Below are experts of layer 10 (counted from 0) of a mixture-of-experts language model. Rows are named router (the router's row for the expert), gate (a neuron's input weights, with its number), up (a neuron's input weights, with its number), down (a neuron's output weights, with its number) and show model dimensions 0-159. Each number is 500 + 50 x the weight over its row's rms, rounded and kept within 0 to 999. Numbers have three digits each.
After each expert's rows: "gets" lists some tokens that make up at least twice as much of what it gets as of all text; "raises" lists some tokens whose logits its average output raises strongly, later layers aside. This comes from a sample of Wikipedia text that the model never trained on. Tokens count by the router's weight.

# expert 17
router:531554379501488527507472496506455508505525533441403513535390458507507541477465480489455528501509547618477574501569525512511548509532450478494535459566438440472633508514421506457507442492534550384540474565484503517443539460505413485441575551537465518483453458523490549508358493533417474522553420484537492453525451530543549506581449465504583536527468453469479455643498599476562527568379540538445522397479407518552418542486477457445505467478538439530544512482474605458506499519551499
gate0:473507524572402428485501416509557497454486536554527535503468412474560491535466502526411477515483611553509542468608535487511454529480512567510414606492450549518536471421473507487487620429452383485553545479598413511439540497475521474544543576562472451489529472445458502499441565502495498515537453463591472477492490504577574493482586440416477543436419542529540413476409506403387569483531461449501575508518509481459550548488497422501563588475468491485433501487503502448440470486528405
up0:493491397502577603589545509581525576513444481502529440615528508488427547482474512450552458518564520531564456533470524533472535487542545450573520438509518430511498486483463512522511554490572558484427486447392558410548464504524525548516481493557539439423461507460499452531496512488510525553523487472459480566506569463599443455568427524448503534563471486467462447492531475524618528512549578541542420523449500455571454569465599589404546577471610577545550520469465423401484490412465536
down0:540408547440533491495540446475591514469534477556513578471526416540395424549509525441419560512495473514493436525550540533440447484438515517554601463408414477485500442426547506573536529553453480462569517389562445477491519525565518516543547511516541469444610532492569539414454461516497472455539542514463573555547505437533468480526531456539412452559484497579486481507449473419495603493468519492501564476566460401484451442478396475412502559481490502485506459425489399521439405507478403
gets: "\n", "==", "===", ".", " ==", " \""
raises: "|", "In", "\n", "The", "Population", "S"

# expert 22
router:489546486558369496496498553437430522479395518511539557537557456462573494534550517483385470491511508480628502523497467535522471499470421485460462527489499507441487501450466542471503537553535451424537446461497593556488465529595446500507482490505513523508527497538483509511432515610500535508524487489561497446460443485495478496463540467506538536472464427506427519667493472509470563595563568529527443396505441448541491466555464481487512460515458396585498623509510461302395493506458546
gate0:428525506491556442393533513560530594450437526461500483553535530463493476554489529486475468517496490462507484519516541386493533523553415519485514506541467468529570435521462515498544530525546421542506520484651502612507460560443495499601494541572573562584488490500448474487503510543460468440569552381515441483619501471576510628488514578377479441465503408497406482605455585483540451442553543536496465439462495489481514581519507411477497434524513431530537554509483521479494551418486538
up0:436514416436437484578523504578452480496641528427557495456448545590567423530482519502497507485521508432489533373426403575509503497430564473546557453461529491414431567416493572509556515476560497531502497447415546457512550487451454457416521497442481569467470509564509592544492564490590444596431495551510539546505482557434497462445515436556560588513470570521604544520510432544473566511473502521535469572488483435459450472503510521492528427463492583493509485575570520546503559464480451
down0:480527589454499544564506493554402459520544485479438530475569524492624463500521485506511534546521483427531502518535452536506474496458540498513523479457506479488544499510508464499520407543475555541515513496523509476462438582491441488536511472415463465584531459480547531585466465587403540470563591500585401550450551474415466501566516535519560633452427418604527462402476504495468534426492477486516394529548479490534504515377382588600514542491653465439488496561516526481489531533463498
gets: " ", "–", "1", " —", " $", "%"
raises: "2", "1", "0", "3", "NA", "mate"

# expert 21
router:469524481494489570503535468474569552471552492537475571509542530471453518508452457567457571424545516511499473497463550482523512512477383510475576557465431453559508540545452523476567551530588433550472384542449438469462490406488536535487551519522482568501526467520478465505406470541465483488579449521500576554545345465480528460557554473565513462467523477514480438666475488557591502625459520450411497527539417502506441474475522520509496462489467357469512571496455471483358470427510487
gate0:557377505442470473477527523435560568438471512590442479528479509474527463484486509625499496485528463539585378354461429523461477468469445454434585557518559588533452544453474565461502517551535458493463530513546361522467468457491489503474512580552496418519521593572482479518455550528510466516468405544523508437447462613441566525502516416475527529470438445472506486530509588500494546478539462539398451505491462571503519404462478464513537513445505425558528511530548474538479436412578525
up0:466544491519479443595443520444526572549554518485557443501463442494553516475502491570550541489518486535511468395571564384496469442513512455466512462486531445431539460381561557556481519530531478483552415559404580495449528553505563573493575471485480500588495511527487392571456536600400410506480447509534480481445474555556587441533464438490382551447522582565501490488478486505423630505571529564479473506464511564420499486449495524405565451458478547475488446473486547492531514441506543
down0:573497441463506493399525508515578483527537454552446547630422570478522535542495516446406583411459553570576385516567481488515556498390406549510479516419492497640495474503500480477488542503617541581440544494538544546528477475490441500486452536553513574473558468462471501409585431464456515479528467481435498494555475465424481475436510520402513444515416524480404465491479488487510379471544565468515511415481509456561596540558490583551497448502518459480483508462536487493444497469482506
gets: "0", "1", "2", "9", "8", "7"
raises: "0", "1", "2", "3", "5", "4"

# expert 3
router:614450446564513524463535582456465500482461485457488551603606504517604538462433492328406520485459506497465498508543580544497446498461518462461500504572518504479549496567491542484509506477503557444508453539473481558469481460416465486498511448403511471572502501496558483567399463622509497492503523517599531546480522530495550475492576512494510462524515409484463428677463475517557453486500567503440395502428464483504511455496562456561453443368520514542472532529526455446464469474436550
gate0:520591480529578492463520466404509445567525495532517484448523490439576493396490623550520536553512461493568498504502507493583554540485481549541529493512546465536527455530458533573462470505481458577558537561407471532501554469436469523465515476419510525505570503546448432457447458472531451526515530532493609584561484473543501436479537523482426507520538508477485505546563613564538414485371536522485491388454497551449548591478487477466367479434466482502602504431478450404615585540545493
up0:509465577601522543562480418473550454497511475497434479504420539532551512405472507500582516529403493500526492496479456497559553579498540515465513460523531461490395483493465519466509496469447460563486547440360477470520461485438524475558433535475498460563495500579482442507416496473509481497515594443434630565531512521493516438505480555474435536449597525547427420500532536518527389482539469406473476507441506472444488562449441451450369494387502405482565452530527522394488547500460397
down0:548406564470357540463416488529449472531568430619559478511530526489430545541448472527528453517513522512490463443555487418517548526551461497497544497495512506500483510561466399500527467506489472456440508412485453525607473631554514537521461480522510547456467412452426470453603427386623483564440534492430509504459453493525468443558555478518548522585530551530389430554472508470474475551570506458410515457523479549466528482525496464473597525476491448520426431477487468527573470411511537
gets: " |", "0", "3", "N", ";", "°"
raises: " ", "Other", "her"

# expert 8
router:539553531516398490552424467555473406536482477442429457526498446475474475482480459516556565486547528481619389442572536489485439501490507474485369485487488464464504539504499553453440501560594470546576440506483423569499508436525511494489569584502445532543528565531510490509394454420530528423511432408572495529562463503479550524525464447518568534517432468515542606662469516493534549575513550456594502479532525424483503498561451457526542476440476474552463537541428416500477441517460405
gate0:540524520434526429504410477522433559606488533478446565451532526490571541428497464558568489564549423477517476515408551581510406483589521486464448511455509422542530490510517573516599573532560523544612431584503483431451454566478511515493538522475512587434504495438507568512440498542465555435476457572455386510543472448514521475483481531470494620502421478580494444498433451519442464500532452405460536609500433494486503476419540542563425529449464453492513500622539503510571493481511504
up0:512570483523417542462398490571500469479511508562478471437493455491480583409472428579567372510455490487399507461489559481566515503452553448485514553552540515463582385496433507498435462531561435398562445570586490493503478502514441504603506517485516599470556455493459469452519519507556573504577448535513446508426440530393545522503442488502494517474429607520434557493495482558485396457514464512529528566573504477514435552467554546445388600505446521513465516565479484494556562484531507
down0:465479518529407480689526436446486498439485506466449534536529458498494447515504459545518478429539540506507473521507509452452478550402459542488386479576488447478368461517440476549433503582586496542480357427462509516517418621489530526501559437510549472551558558497504566449483520606541460489455473480513580466450462535521508490545483471483519516528568436417598580493457500543507510470522454541441510545398594434501468463590480505483494518479481569396460505463452506495540563467510505
gets: " ", " in", " In", " re", " de", "In"
raises: "s", "pen", "pos", "mo"

# expert 0
router:467529501459448551513541522508567422491509532446503638581588469504511484436488490473460557548491500452511549427519510474530484567506530415388485510511389462490542508481527466398439431499630553486523416505488462542456556415460485506486471507467525508492522521490522504496359512575480478490532486446606446604394433472452542509537521461455449510515495466537502501628489551573472533612475462531479438466488571480551515495503493483568458533487544444524457489464551569391366565491468517
gate0:517611493501442508499559482472407552518527483489494524537540559411517459462437423483282523452566527463485475464435461577499505532533514529483507526570536509507531549448526435477450439506518511467571478557555492512430505552496389527498534582480509550506504451524638515489529452499499500494470474416462484572466462517414497459375581456583403550515534427463459531524455492514516496537530471466523460468455530490510536482516526517626520532399513457498453480570616601512459510485589487
up0:478442475476507428483468502526602455530481500528515486478433391605478507522563531531567574520574514493504424477494476455409446477545475486505508593462514563513550471529441571472547577541509533498539480469480497457498505518473484460546512473484501491393600493443498582342453581482489443563470515597455493432554552514565523450476479469430672536506503475541553419486610520471415486464456483527496495486439580497496481532542470556452459543507467556537449572424409459483551469534422583
down0:410531541533491443437469369520569435442509415476509489435513533540483505417496455462554467448531562473537453446557546516471619448462439498556538495649513513540579524574426554434542450562553508459516574510477463471503556534525525472517539461481520462486424518517564505485502456478562566559581496433560425447554499455477486530490489608526512459471477434465432432461419495450534482441546458489469534486468499542458498545590480424551404483500515583461451560451501616524489486597414460
gets: "1", "2", "3", "0", "4", "5"
raises: "6", "0", "7", "5", "9", "8"

# expert 4
router:495550504538455465510513505573462508541405504498477539495576471418551517461462437382418515446525496516474514433572537498542464548473369479397525486482488484486570507399394500429521436511537525445528468480543492556472561425491456507477519484461463550576559477522450509556473462534396571439479504566594587497518394484532546548443462450517489523502363565543533471637535492513540500567472443469500531601513497477482439538493559418493483560457515503457467574541469579465517527468494610
gate0:478475477450366473420457432495452539540462528549477569502546543506577501548500505500453428520567520555448495466526536467543475516484447487429493441479512476565493506496464544422440439641479500579483529613526525533414582448533476414487475513470543547446469510543451582599480516552397493469478510541470534480480461450562444465442551416462386542556475494624497396524581520494532462586491483497536473544482466494509473424460595446449431540557478478464374545534486555460467453471477488
up0:501537571519414465575597457580488496478508493474541528548552465518466534535526474450615507471548440505542575586511560540576442518476527453536532483525523534476473497427481534557551504472514473547514462428558522518452673507491474418516525554508405555499503407503519510526519449536431451363518584501538435516486478474557514562495605595564499479558488399492504560535604509545525457502507492535581484446450415494481499484470550467573502406505400446458536458558527558559564441459455514
down0:515553543510559448472480490465481436536550524469438446547393512557518597552471457513473486510454428565459432427507520562483573401556465548496440517354446456478558528471465597430549467455533519456534509523492520587509489470439505448551490463599554456486412572498529558547433483581485439446506472469612467403526568524389526471452542414441532428511549440424458493448593483443506545496479472470501459524456481540550485468534564421477532509556468464580546461534460524439572510510551501
gets: ".", "\n", " \"", " F", " D", " G"
raises: "I", "one", ".", "un"